{"n_layer": 10, "d_model": 256, "n_experts": 16, "experts_per_token": 2, "d_expert": 192, "d_shared_expert": 192, "activation": "gelu", "moe_layers": [2, 3, 4, 5, 6, 7, 8, 9], "router_score": "softmax", "normalize_top_k": true, "routed_scale": 1.5, "balance_loss": 0.00878, "balance_bias": false, "router_z_loss": 0.0001, "router_noise": 0.1, "shared_expert_gate": true, "init_std_router": 0.0276, "lr_router": 0.00133, "n_head": 4, "n_kv_head": 4, "head_dim": 64, "vocab_size": 15812, "norm": "layernorm", "norm_place": "pre", "norm_eps": 1e-06, "positions": "alibi", "qk_norm": false, "attn_scale": 0.125, "tie_embeddings": true, "parallel_block": false, "init": "normal", "init_std_qkv": 0.0179, "init_std_o": 0.00401, "init_std_up": 0.0179, "init_std_down": 0.00401, "optimizer": "soap_variant", "lr": 0.00389, "lr_mult_o": 1.5, "lr_mult_up": 0.873, "beta1": 0.95, "beta2": 0.99, "lr_head": 0.00992, "warmup_steps": 200, "schedule": "wsd", "decay_fraction": 0.599, "decay_shape": "linear", "final_lr_fraction": 0.0, "batch_tokens": 65536, "seq_len": 256, "doc_mask": true, "train_tokens": 365900000, "steps": 5584, "dataset": "wikipedia_en"}
Below are experts of layer 7 (counted from 0) of a mixture-of-experts language model. Rows are named router (the router's row for the expert), up (a neuron's input weights, with its number) and show model dimensions 0-255. Each number is 128 + 32 x the weight over its row's rms, rounded and kept within 0 to 255. Numbers have three digits each.
After each expert's rows: "gets" lists some tokens that make up at least twice as much of what it gets as of all text. This comes from a sample of Wikipedia text that the model never trained on. Tokens count by the router's weight.

# expert 5
router:123109221064147073119167124179118107124181063133129081104062120127136151118159163091097122128178099103154149105168058138103108158115074104110097087102131116046140150085125169130155160172147106100086134178092095159101086117124177108208137143095146159130099128128143151127181137152157150108141102083120108186131119124168118191087089088134102122105124158133081225159141134062125119141118191129161132155121142175155141143127142136138131080089112106066105176110072115059131054151113140119129119121140122161123137103200144173166126155124112146172146128138076137142137090137144096173141124101139097122082112157125147080134162084157061211172094131101135193121112142173157131178140137099096130124181163126136126095087094108125119094147147162098090126121129143170142089148093132
up0:149090142056143120099158114115153132111171188157116130090085093117189079121100102185141172151064142128122069149113199079174193089132070038131165151164164065102121128099089144091054110192126106125178115170165141130091111071140093168071128119115155162106148070148138107162176094144127131095115140112145165126128096120140129134104084085113151164135150133133059151099189087092087152139143131127092143156144198163100127130168112124115155152131099146115159126109117111101139064118088145171065118144092106073156118152154119152096114137164163137103126116087125155120118120129166159148070067119115155155141124110128119117182163126174074135154150123101101136158134124113132087132164121144078182102162196212152125155091149183156132083156109114120117161147062144182146142102136127
up1:160103104099105155161155123145085110142163161130151108148085119150145104143174136147162127150106102126132161086136147143120142165109123065167132076119167135146104098138107080067080160145149148135121136154116137151107120131101093118147165128127163088117190151083154145134123111156130155154087106085124061180104089086141104104161088143148143070180187075076108151162096166177121113102101099105064170171138116168078115159116160120137095102095114090104113163130129133132106155140130090144092124148181155143076165145106118099068082183123180132126166080123116068164150182165121114203158080101113102151153113139120123125130163110130113141203135141169148167128134072225142143089112146149118123109157065067090086025081156097102177151141114121209141077136202174131110108133113145
up2:168158127100109127119145130149194149134118140134139159100124166079156132106164198114160133105113057062110131117161117160131073168083208135136130117126132093046154241169088119173112098130131142069098135094112138120091086150097152114180140080138122113193083114148130118142161130091127162159126134118143101140111113097160149155110108113085130148142154154057099121104232148119112103155178172123202116127145127148101153134120133118080163170154135125142154122090179082134231146157115144112082093112158169093117082120171152141165103105157176097133155123166075079140129117080096127124146172143140098110114123130144170079150143127048148163161113122159154133142169144117102158126176170125137110076159135129126127106128184147127120148182190107149125120106125152159123032082155122
up3:100091151155191158193206114118160116144098158164145162115118116128163143093165167155076143150161074075174081068141091134124124155089074149066150218113120198127131149123144167110095173161104080110079147142098151184116062151115105155142120154151082122073154101123146121082138074098142080188138115070118100141102118108132089101126109097097137150126134129105163126135127127137086113148146136195154107065102151115071132154121155091146154224086124147173125089130150107108118081083100094134107119163137122165136108185122114084137163153129175155111094176100135156176139101091113102161144179183159117166142124114098131115131140061122136147172104110088072156097079177157123169141140128121182130118137126176149085089086080078115071134143152092139136102117169160083125147165125132
up4:140155146184121089122186108113111125248131158048100154110067187117186086060070138105133138109165130133154176144107170151134196147147151095115136119135129175170083097113129157071158123104122155177120121120146084102128087162114127143141142158151124196106141147104144148090140109113080129146109143145120107129107178172169121168148137089114058109078178108169149099171104086044214159084098108138130133145120196149111133103139128113153112125140173087141124137083151117167133118123133178100126144116074138171169134122186158179106118113107155146091108150134109153129126073142143074152105133139062088105182113120169119106103172109214165095124098123136143118115125106139108121103152086097131122107179166119105127087082149109146137158121068130082109118047107135122149138135144056
up5:110133154140125099112196060113103146130122143164090107125116130197109123151113124120170137055170059138168178134088129133154117151165170136191111113103147101109141127211123139097125091127063125133123126124107161131129061189065186144163090140159151089060113071109127094191142152100140084161132178121143095178134116140124114174112134078157110174074147123076152149082173116115079178102196156113157138101181189108117135207103141159173119129124148101136133169144176114094165115182121097136091117072156099157150137173157106088096168131163118124178176110097144172076151112123073136158156106185129116093131141198141121128123106115114089159125103151123131136182115116111121157100131145132139135129149114137105087163130158190170084083154138074174151110122106147196140138183160119
up6:158113173056150177129127113157136129108114114125161111119083101141085152113078149156107158089168114121147078208166130110161160118128129163094133174135078136122146084095099135168117132162117065128097089110142101169109109166138123096133137143113126051097143080151148164143159211133130129150107096128109189130167123120095114092120152115157124112058165110129089145122113123105156152130110176164118100102107177128097107066167099142089113139155137110133089144124207097122144120142117135053145096138150187160083181116136120070122102176110172069093136113108113123147165097138167178103139168158121101167105118122132179136127037151166134109213110126164133136118095181129174111067138114124186162055077164120091148072079098115122116095108110057082152118124186165141145130081171181
gets: "\n", " was", " ", " is", " an", " were"

# expert 10
router:152182122111149129119110146146089102078135096136093122114110131154110180097153103124119142073133121111092169131136129142135098102120157073118135093143144167139110144149083184162144169216116145122090055090132203109094157138127116151173084125116143088152092129154062114082135076157094152134123177114161152120161109075102188127137174149104084059136168139114137158140146183137147167118161170117130151100155136146134131048145139133117163097100113135097106141179181131177111147100110094166050146117126140077146107151170084103111140154139192092080121086160139119107106109126092115134093146100148069079134153148189125144137105042099103144155117144169119079161122179127120091113143125055173134104132207108204114091178136164107109170120152216155152142093158148149166085174123102
up0:148139164159142088158058132139085066135161094138136093147108117117106146145161109139093077146139135106126178190117163109144126145116170140126114095115131105157121119084062125206140107156074147170132131095221143095114120139170135139144064150163098092181156137133149084128075151105149172099115188106131104133158204176121132195150197127121126184136141101114155161182124124164174108167101140136111152146105135127098124144090080110093155123183106113096132119146149155085159221071152146140162181208124131115057133154106115155108153142132079132148168101164158094102179151084165143161123141113143124156123139148113075156027116178111089113122103078085081147116146189113143126143098126113141122084063121154153150106141113123067157198158100150148166139107112133103140153122116161
up1:162104126142160109137099150130116099099121163130117124126136134124144108136101122106156121178184124128153128067168129131061108159104093159105135077150036157116177117172110094142155075149107214108086144091151118134086205079120127092188183047108094122126119117098122118040141102098158185118193098123109124119117139156081066097187121100142153136165083132113107112125108107172120110073135151198118109122150118104067169089114139116127156150077151117183091129096122101141137156116179125111101077122195128149131135149135117076149138141178103122200148125125148161098145139090127092140082138103156130116123155108156133091161089066057135163223137116086177083130144184126116122099155159122128142124171132058164172113103128106128111143080153188139102155086151161089152102144143106
up2:165098130134160133196114165140126134079129126134098098078160090115088200138095155136121131126099108116081128136135114146134153156134133092115119079103093130165103149146133110106136124116135179155142154114103076131100123126102129107163138146174166078099137149105119149098134159091097130137143118124107173085147097167124095182137095135133153142119155171208165133091149158079099107097120117144139134126166149164194161120149158123115194124142039140120093122171149102062106187181121147137084075056059067145099095170140138120094172140157150127162110116153120101101140160099149148121192133100151052078138070199147129128113112073069169149153100124087114145140133130117180126117098164147152114133133209198148143053146157199165097082061090109163116172175117129156164162113128060
up3:136079174135105151130165086153171146052102106150176115110111153122069106124162116104113160145171088114054153159150107117159103116150125114181102075102121167141116172162074043160123161163109138137173114143134143098159142163181147140110091130120133175148153150097125047113075120050180076126127149167160166152092086121066148116168046134102128119144095164147129146170095140124158141104134174145162115131164119103142171135154138113173088130115196085164141083202137163151164085158102118105064115083090115117143092136125113121102065139170095104176175082065128132090143111141112148099097159066081120119179151069105150133168169106137149104077127149128081138139138183155106122150170159118150121128117145137078174152125175106112131130107132137131090141071127132167099205112107118
up4:135172134198146169124114136127089102147193171149157123121073140108123089111173149138116112129099161146155144144109143176180087155154107095137139165126094144105085056105134193148174063174173145128113125144112109175103156144170108088116151148110155146111090122081112121183141130084132095136141136137108118117139100154117130198179104114136156129162078118101155087134184144180147129086083136117108131159153151058134167020123123186147183125102133124173161155178147129113127137124070104185103127096135125144170116084144176135154147086145132206138083148120152127116126175148098145098104158186111172151160064074142080108144126094133143149194142126194090064132186165148159078162138062173138132153146198139160112123112148115121124182118134134127132062101131126154072143129072105
up5:170132073122109129120147149142121155111102094122167152147071186128061143145127109099148171119097129086095157160176088142144131089162114132087146128105134130140089128078107096146045138124114070067144090111134126168150118107151215148101210128165155099122146125126047106146120098146183170135154106168151097158094116123105092183066204201137099097201167156130120145195228148139108081096137132120055127120142108147165130117174132125077155129142048126123108104122129157184111160146119087120090120063183123143134144151123081153153141162149127135097115142116113123125134124093153096123130156135116072127118104137128129154175174130063108129170143143159129071169039141098176065113124096159123128117144144120135132108162104106120140152140126162195159128063132163134112104134093157
up6:153171122107120135214129070139144204124124122147139118151124131117108165117147145168088141147132084132115117152086125127080115057158138181151092165081174148146156217133149094126107197070098122133175170113091088072105175138235104124157132146124081160085098171133125135093126094098073170134222148131129150102135081165108077158112096162104159064079127101130169109130157142088131166091117134124127167091099175130130144137196068140124091147144154183102160097158138116103105121140157145123115121095130150141091196162123109100114121138168166145178173127155109124176119097133137158136051137124119151116128117131149144132104125120145141106102147093137121139116117145153176081123151093161089166166153184083110113134158092130030147165121111157147120112137072126075067122173095086
gets: "-", " |", "\n", "|", "=", ":"

# expert 1
router:116100159161124088172122122155096119114145154087094118092054136103150138134157124117118091125098163020143076118150172167090032096088169163141113160137104140132116078133105105147111188180084089118150140070118143123103172130176168119106161113093141128142127095154110143175090126109110153106060133128106117118131124098130117183168107147131088052130099144174133131095134117114088136133119103125108110130119125168121110097215109169145183183168145109173133114098173139119167098111147112160080141144077089139170147066137120136091215135143130116118203149191149131136084109219214107127118067107103189157103104108144145127123108076138128136125096150178140164123088151091123116129099104161140184129081137112106155139110110166128130139081120127165174167131097129195148109178079127
up0:110090173246154149142147141090075075105131128108129156168156142107138179113124115101084166135092125098131138062103165122116099110094164089094146113118080107074132135135153103111100153103161130101115099103141146102133124151169102186164052148105080113180138118151126097118094132113080145167197117098100098149166072101182070133142113202138140147131192169169097093133157100105135207193121083122157149117070107117125169130151143053091171126190165111130124135145170160129109110088104089121195093095075114167104137126174121116174182149122149166139144102101086155138182143101180132097106155144103120109124128110158138066123150176128108112141185147101085109123139093122177110120163150153161152156081142146144194140107106095124089173124132112154125088146132179151181159095171160
up1:120136187175181123073154131133126138154113154086122220153133158149207112141132081125097113111168155107147168045116137092115089149120151108082174142164182142136095138100083095125089178146106091078118149134124164173147148127163203129134121106110094098083202120175112146128179165135165142117082174142102170139142150153112130127147131095118110119147196138182155144093134069138074123124067111108142155143123141109126077162153080114169080133163126079107159117080129127128200115153103085107146112191154118174164160121162075057098177106141179118155168155095133109121069078119161097171114152096082122084133203096111140110118119090124095135077146129157121107154140162096109115151131080091145138122103123059122133101107098149097169137151101113146170092137077112124152147168159060
up2:125134085129121127116133171182135148132151138121123165155093150115116149206097146149179170130092147107093085106174170162105081123058151135164111031126149173117122174169165137147086146110108059102147125176189133113108151127163075188097125158165113193142157138164178116137107124117155106162147105111126148105146123174110123134150112140159177144152101105096111134144167130120094186126167152136150127137116143161124136125108125154138091124128147129116070102118154150158062161193163166098113077164166084136063133060179143095132106099173078080153108091123096172080134096136131168023114168127157122118106122162208084081083117178111107081186088135063156128135082159105088118095143167126064127146114131130073119121170124101093091113157135162122118145130140078150104079123146167
up3:098137143109088151156128171161137091182178105123111163162050121112117148127135130159155139113064122100152117080092083128136185097116118137130100132052169125098131120171147117095082060128094173129107148161114118087130144095107118126130125170136133103153119155083126166124110132126145178132105121139122148167125137113173172157139129086170125094100138135207176177097136080154097161125147100061069098139107119132076132110165135129187143121145136057121152130084141119152126110095165139155086095108131185102132130117139128158127175059122135125133117181172131116179126128135171061141117157040127146145081074058096126144103177136092093120082164114159158107085151166051164146122125086099081108113078125145118223107114092165136136123042054151135189155118146145140143124178085087
up4:084118180114143100146105139129140149116101166100162162108092111130087082113136109171183040039132160095126142059133133159144177069084085157123079132160066132116152138211158168132118131114151088119070136130097149076141159089103089126109148099119183185137113113157114148110119130147231089105137115067138087162146137139135120103180176118114169091106130127124095145105160101164123175132044074207100149168142124206191132092192089153187137133057144143135149097113165137099104165133126084148135115169174165127070136135071115140145152149141145076149123128106097153124101125106183152104182089105150125127133125101130168062129129134154072154171156153145083163095101134149119082134156118166167129118089108147127102111090145153110127132123113100102162121156124118117166162143122120
up5:091109192144143121175118139146131130058134147098107032144097135181150116074143131150090117158150089146151117126137111120154085110126172165095122143078161150207148154172098152134133075141144076156123096128129119115079247129180130149137166153119107094171162164194181162076151128152165137103027132128182135111151093160078163180135119135086167101157100151134163102140116180073101149112139104167065090143107092127111119147104126117176148155088131067107133079113106142071097125154088121109098171107110181115161090112092082184123125172150119113067132122142195101127109144109175133154116120120171101080088136140119138130076072120142090087113189129134092119104127156144109177151081163171125090166109125117097126156131091139067151154146145141166152124142130144102140139125164096
up6:112091118116143097162160156155139074140089132132077101153097123117096119129086160189122119133096164121087132128148233172106076094122149098146108108111131115118158107174131148156132116140114167099119153133133122128155113127120116171088175109129089124212193095107192121147105115144110174132116148076128106195159079123221166113128133110122083108133168082097185131167096129137140086151166141149076123119131149142106138186139105101180150095165186133154089208135121149202124090137140134098097069076101136166128154160161074099133126098134099099093159161139076142127124158155128176167126122152112150141188102160159147115185100122110143155076127150099082187119137177176105218215098142154109085118084162100115117131067124132119107128059101160164153151104126161159129165133126114
gets: " the", " In", "l", " L", "r", " d"

# expert 6
router:093169107124139140183156136098103115128121145174117088128121107128105146034192138126133147155013084111100177107152113126097148113162130091105146100117160153106112141136085123177127138204082061125128141123126120147065074152152174164169155059087148127160156125137134122108118059168168168158108150107119183123113179104109093151154147111139118151109072119091165154134133168177158102144128117152132144123202180175118109084177138158077147135073096068110107148174115189136166110103106089150081176116148120131121122138143139132085141105116140155129138127107129113094117098104154107129146146050116156117108131094092118143118122158086120149132176073161136108158100119150142180120172145044108057124074165110162152113150150123155131222128149135167120131044094091091099122149097097
up0:057105167119139129141130112102116141095155111201132112126120137170127120111099106071137056145142101141129144116143222035125114156096142173125121077138126098131076170127098169060128083163077152152127139165147103178173088189098199136120119187122081187097123164164164096048143117217156154111098145086151114172119102075076140113094115076152058137113135100128115069139084087102153060143109107163126180125134071126115124116172166090141122105080113133108132108159152137145155109106068100139097141145150126088138094157126086115150121130151099088145125108128071100108155076102147172121132124103104092183151100126130127178109125103146091116105153139160101157174135130075175111145137123082111153152119130061145092171141155121093160155086108167120126117143179187095118157093133110
up1:095105169090103136161181149165119177154149147045170163163116165151123127163150164166175104129141084125168193158160134174065111150170141112180148148104127159114128092134111110117144133173108131137154099142152138115114074207148153177081101082108169122133157141097171155108155127207070116154153107126157132155155194156099175116118062133093171124071111144160124146130119109093209128117085105121087158141155155163122083097088137170110099088154043096126137107168077145108111122163095120086114125117147145127151189144142115120146126134078145124109128114085137184100130180116102136127106109171105135171093149154113080116123113130191127118115148107166166110111131100133106149095145227194135156151093139077133102135128130110132162057126091110071106082075188111094131073114080099
up2:136112154090207071178116120183114140094012135150115125096172133165159134179161185171183129138112105109104166134104096119153102119101141136106136130139107125148093160119158181156059076102126076157128150095112137139118120146112154106141131177154128098099191087138154090166120160155132152134152134165080126090164160139161156126125135128129111139151078096189143152130149190066157171129097105168166120128167095177210088122115127099130152182102097100144085160111113092122101183087105095160100124114130072094156154131151082074182186123126168189128135145112124134072213120204092128141085086120117111090106115091116122083143123085132119180186116137145111067127094073137109135157144162175121135132139128149145114123131157078070125093171095061146149153142092134143133089130110132
up3:112080131115135143117114117124154193113106133057116091126070125148127159129082087154147128116132166083152157149106132147150078155088109096141136142096112144144059164139156147123176174091104137067138121157130156096089128113132153137103112103155160115120181131103140137151154129181143158135101147145130176116172138091133151115083121111077130096167194066133134044109133100101119126117184099108124155158160053116105061152193103111160155163072112092126097104099122094087113122027157129105056144121154072143107098115158142090118172114144165147201074178149123116115097199171118130121083133080116110170107180114115093122161118176124131156102141136090079109182091082110169102116155139132155129105090183159119127158043092128076161112139077057146092155063131125151155115135098102
up4:154114116110119103042114139110118131153128128144170136122142129155132071113063122123153123163149171119133050119100155154128163141083108135158138115117119118141110129156081120121155130125150079172105171146156139093136060081196098139144139109145138118044140110096172101137190122066131069144133084164121117103068092104064166112135067154076128165102131085079107089149127154120121096131206166094138154129164096161082082170084131122115131140138101102178115090157128117109103101189144103158171097152073118112095107166133126143152156116140073097143118185115131153078062141148116137089168175099148161173119150094146074182189165092150137156139157114136104200104199133098144136221061133147115169148087141177140095079155160107089127095146085144150123137087135170146137154150100125
up5:182126128181122119112106098136143156113164150135083139140126110134130141137106158095151084176082147156150143110119128100078142144122163070160120095109121092112145142089109125122149085116118087167108204034112144184109162087111113161051097101127139105201128142125100112156142202186140114166105121163097105152135096141082146114159106176098144130091149116175122146139159124105171130097145161146133142141127175097056120107132127119124169242184108140068077135175131167097137162115123065124152170110109120154086148141158097165115122136081162099148150175120127137110158148140105166134206148102165169114119126100094135164117168121137087142126138115121124171181130126091061166131097103141063126142051121124116191077167153157022146171150142107198110136156113139107119080119162166
up6:139161158083065098128129115120148092085152160131171138097125168104108116196080149146192092165156133100133137098128134106130185143129138118146123137073215171102105135120146186110107092153138136107148151172092148148141098118123119143099123128173131046139233166160119153150150136174123149093146149116090123072193199171103116103127179082129075163075085101124144089141120101140080141104119157171085150122071157150131115132146133166108160144120117130093086109111102096042122156147083117142090123128113148174097148119138076090166144112111172146076080190123069088105131173123090138139139149120158117175142168092153116119158164105149048147167197097144148102118102153142074147140076126130140069079138096125103134151092150137136154120148156077105120115102124091136149087169198185
gets: " of", " in", " to", ",", " for", " by"

# expert 0
router:106115127051137127131172192103104195139158159113130155149113139219091164056150126173094150083106124126101106111154149140128091135146143112140145089127172126110123104175070144127086137122110073105099137097127141141087131199166151167138134165115088091136142091156128117128160104145179100112131153064132114155157158144120101122131122148123085082123092187124135148069127147173200150111180165128140153100116205138131133031146117101078189102134072175125155136100155171110183114111122134107060132144111128166129168105132052136086133095132132082119115090128187145159113148116162118152208167085131127174152099138111126145142120170166113136152100095134144154129119118146081135129141160053179113126143208145157118097088112129102135137116138107145176190055124202067094116134118103
up0:099107172187093100128167162108173110104069128141151135133193131149143112156144117099111163136115149112148163149173105152098157135130169129071148135131178118110096130120096136155143111071142174131131181164141150110182127149128109137134099144070137122076137128131172173102142173173104142212096121128150136146156185152137162101153133107098127172116127116135100123127139132191112082155120107146070105110112121212133143144136147157123053128188092101088098089097132185101182136161075121137115115152105134098171104147167172123074116151160123103089119184158108194142076165098139147162149091146165208162139143127094051084158178170160106118111096104162128126122164111173163124096121207180106123194111159149110146086094121142076190155105041152058134131093154125110109074132162117
up1:149157062080127093124149124188177139103123091137122055157159149137119163124127166161110160101115146151141157110191118099116100114126112138090114076199063107101079118129124102143137149083111113193131091097149144169138171176124144184153148174157104109084114117119124175153176189152120135154108089137156121156139108158145102165074114084080148137143091121181143137147157104186143130104074109052126118152113177159151152116115137095130116203074144150135082099111124143098107164139125141135133168155135137054113118097143084148092123144137146121130148097167102134120132126056204140161118065109119153137081134148228129076074106143129082109115109138082133126154142093130198148196122160160174076049118117122174147100165120115121097148158173143127135155093078189146154178079142157
up2:090090181087125101081064073148183124144077104147118147114123106099137192119128164201115131133152165082135193138122136111116087095149068133105123120113059138106156121122107171140064078184160099132148125120147079131110106145134213110136127090100121132169149128067123135133127082115130117076156151063072132193105141168140083116126118098106119132140132080172102148083117126089128089158162201089113147120074196202142123078142090088116206100144122105074178120094204166138104156107135130069136107097091068141133128155117158155078159143118122055145171050113080166161090142091135109109111196175113135159113155101144128104097122088147121124122113126152156142121121144121137093170171123172128172131123066114113187149127150115146108175118135106124111127102135153148116152099149140
up3:100167122138122124128162119104136129124133132146173120160099198174120142143120131143138156178151148125125117099091163140108110119140097123113111174152123202113123153124164185135145099191124129147188110157163082094130142126191105118108138160180133148107159148125091161134131116174103147104126141119096121153123169113129037117072116168128141064132139090135131134188153150144203120136102152153133115118101134165181095181095076112167052147150117157091069058150138153134155124095214158153099158116098105141110166123143108119031194072132120134195208208112084075105096111086160075141111164130128123162113147072165092153162161129125109152144108129095163188142119056187173135140108166086173139128143135169115171091131093133086146147150111134121120109127075099108155164165145082
up4:115089081144132148149098140190077135100153141166120051084125166124114114089199068174129170122105177151165073140115142111157157188078149192122137106140121183143081123131159137127120078128167131236167117110194127184120099159154146116123141148103178137106153099137144149071098172142177143111148176128129100126118097075094110135144151152097142144163150080074143165179108075133164141134107149139156070127100151116095094175171065162093157136081131173081109089097116170063159144152094141149123148128079107091103139100157161140116154090146119140149109140158158104126107122070128132079146185173160108110104120168098085124102161102174114139153172148166071103107065145107143096115167168046062105126078144094122097091101090137149102152109096149138120168139138155131097113127145145
up5:089027127118172142144129133120135098106122134140145173143146130091135183147123139120081122113153166172135120124136126126154120101145063134175169112097101187078136055137128109154151121145141117126132080172174177066144121168146107177155185116112184093130167100137144115156131115171128090102141159090136103134177115136127195104160166147102160062174107116127146184097127104167138181129118154131122160123111165093090131128108140187120119103156105171118157117180074105079166017089102134146078097109127082153099170064118109167170051160146078172201144093117066193104159150116140093093125119186135148145113149132096107138140134127085140120122162114138146090110123136114181165171154099113153135085173138139090162130129124130168162124140130131088184132134176124105104073174116044
up6:109100144078153109112125150070161124148160133169096125099113133115143154124095135157132077082146106109098094173210141086140120099164127093109112092127138148171088085067123092149124156185106074159126150143192118171139143184130175155142114104078156122200209104133214139155155127104162090111149154140095084083156142147119146152133119166116118111113093147152118095140101218136124154131125110116174072105114127080150146084172191102102173131084157124182134089156161148080201089104147142143126131165132136090113157105159050161109185139119101046095125104124131180129083124088080124144128082082167148133123147131124144107096160181085106177155170144167093153133184159139076166127092139120160149128088101131115167192123144088157048128124140121107086092105124143101120156148117120
gets: " |", " and", " a", "|", ";", " or"

# expert 13
router:114163138072115100108125138095107131157178085079102145153125102080089169129190199116096145072055105090093178132111114116117101120147088134176121094140129173129128107156161138116108136172110068105094123137131157129088140089119086084104069205158103128148143092131129108182168125163142153094147142113093027138099204108153162112176098157069104120133077127147150100183134153129102189156134143145162140139150161182159165079118156155152154150096088112172099147138108145109050115124111146127130143138073117105110132145148141209150145122134140134124159160102130150187109121208136160093106117139219121105153052124212137130122133096114096079133142082068126073104143120117125115132160078115115111187114128108102169100121197143161103178101088130107154107127108134128125136142104087
up0:150117127176131071082116141100135140156108117081127105115085095117136134156146091131092195158112126057120131071110116144110111087128085139078189087138121139148119086099133162139100103204133122175105102123136142123147129060140131063170096163126101148113116107170135139126062143098139178164227124077099118124192129110129146080132108180117120127117131158139153086102125154180078128186099097136131183177092142089141141133059064121112138083107166096117098142087116108104116155057145125108140070112143157191122111146130117082077111112183118160149101150120150121193147192074112123160117115083190112135104136082077125162144139154110106107091066081168089117155117131180139163156099113081105080113179153128112195106156105120135197070090105106152116086156147133100114136123080119
up1:153149173122096130135150078084110132136145115142125147117150159128130154140066127141115121048222149154085147167150110109091100172102124181161106120163142152100140099113116102068145198107123112079047169113100166111131141139086117158068088139124108117089152168121115109123133080106165140141126114155068057088149139112142110027235116107133144095180123160157137128099164156158172152122087107116120100153152096119145197109148070131112152086117091106129155093132134164232113146120136116146167150127128090153142122135146122122165138084150209135139097164125153145149141154152120155126123159119120072165080113164115143131136122155128106183119179091106128116104147125129156168180111108074140213143142152128131182158174125157124147140151062164111187146081161122163054124109106102
up2:198114155113147079135216141146122133168142124114127158102144102129124142123167151125076150086126068091134091135132128111065128145121120102163144123085164202101085162109090105071171159157123119150194103166075128148109122111127110136093078170138163144099146171089191168151164193103137171109205158202134067113140106177109134165171124108161117121084110140118152140156196171158167075162135177105140119138114162103140077206091183172138160100160145137183146133111127124118140150132158192115134093120118121144180114145083154137149089152113139130156082110112149150119138180096129123166098126096131112139084130199175148139120149142114119132189137148178084071168100120116063148099100169093160071136131050120111122120118128129199156162172128130158080129175098113085128112133131151
up3:116111102118094094172138178126112143121166141142126136139099061090138172152171173195111111177112122092154149108083161164079171156164082133159095096122125097154135103059162130140169078128166138069106100156129161155093121139153099178105053144133133113128093072182102126118141089166098121133138091094116093158177112103127162091119168130150109123066174166140113116169091159108176128157140121148167160173144064189110103164139094088117106076179193127139088156105126092142089159100102113134103118135108142069155094119147096150147133106120124215163110083158102146131063153186072176132144141187089082096162115088135115166117131127103073127155135130124144055079131166138163182118107092154179130125101146116164097120146149126173114127192115152111168151138116102146145061183138061
up4:138128099120106100137171132127054156168161100110098068153145101134100140095132129078142101120153140098124115153159181114128167119081162096139154135067158104094117127094176161141107143093135121211157142119186142122093088112141121152079109129065150105133186076103127141189167098163167132131155150125155133125141155114104114119141150110142081112151136133074116095167133120123099158211150118113126094142160127162127108092076065193157125140115137065141070109102134154132113139122156178107134171118222186161106055072148100117125099227114139120123188146209150112121111104143107114096108135129206130100107117146196124099135077150115174117095086085156169137143153148201108139149144142171142146105148154117072148069169178125121062142134138107113126112053179130149122099120118099
up5:102115155089127107167108136121165139094159086113136130071097112151136153199110097191158126131131102106120107111137164116172082130111139147112156100115153121149078174139109173151106089136094107142082189113130120212164155133144134160078141106175160141147144133127118144089136117124105070108163130139103104143133168101115117149156092130110123169162143184127153167125182077075161141151120088082203141093085112143177146124186132106081119080099126055203173133179064149098126066105110075174195156188178153140174169184129158147149075173101131108132153167153063106153117113113126102104162110079174072116160112094111164098114102095118124154178129110149099168162127107103111103122140123133166119113178077118090126034097170136142125132092106107127127148134135115103179114110088042
up6:100139139107153106146184155212152129123157088116121162122147174108124042193133146106123141120109142191166163142142108121093109091165110136138071131079118132077100159119107111127182172071122085167064137116085156156080143121106124129156060133147119101119158111128127054063137109098211176185119160121100138124096143144136157129156134180166122091121179088099143106199105140135054142167160116147128162101123080133101110079104142144112099161095117154131100184179154162094145114149135118165101108128072140136094172129101053110133105091112112127134084129151146174098161094149111135097073112076169112105090119168128105182117108083110086148100148178140131161105133126103184100131142165110116111097143160205098115090105094107205194117127106157087098090079087121150172161128117121
gets: ".", "\n", " |", "s.", ")", "\""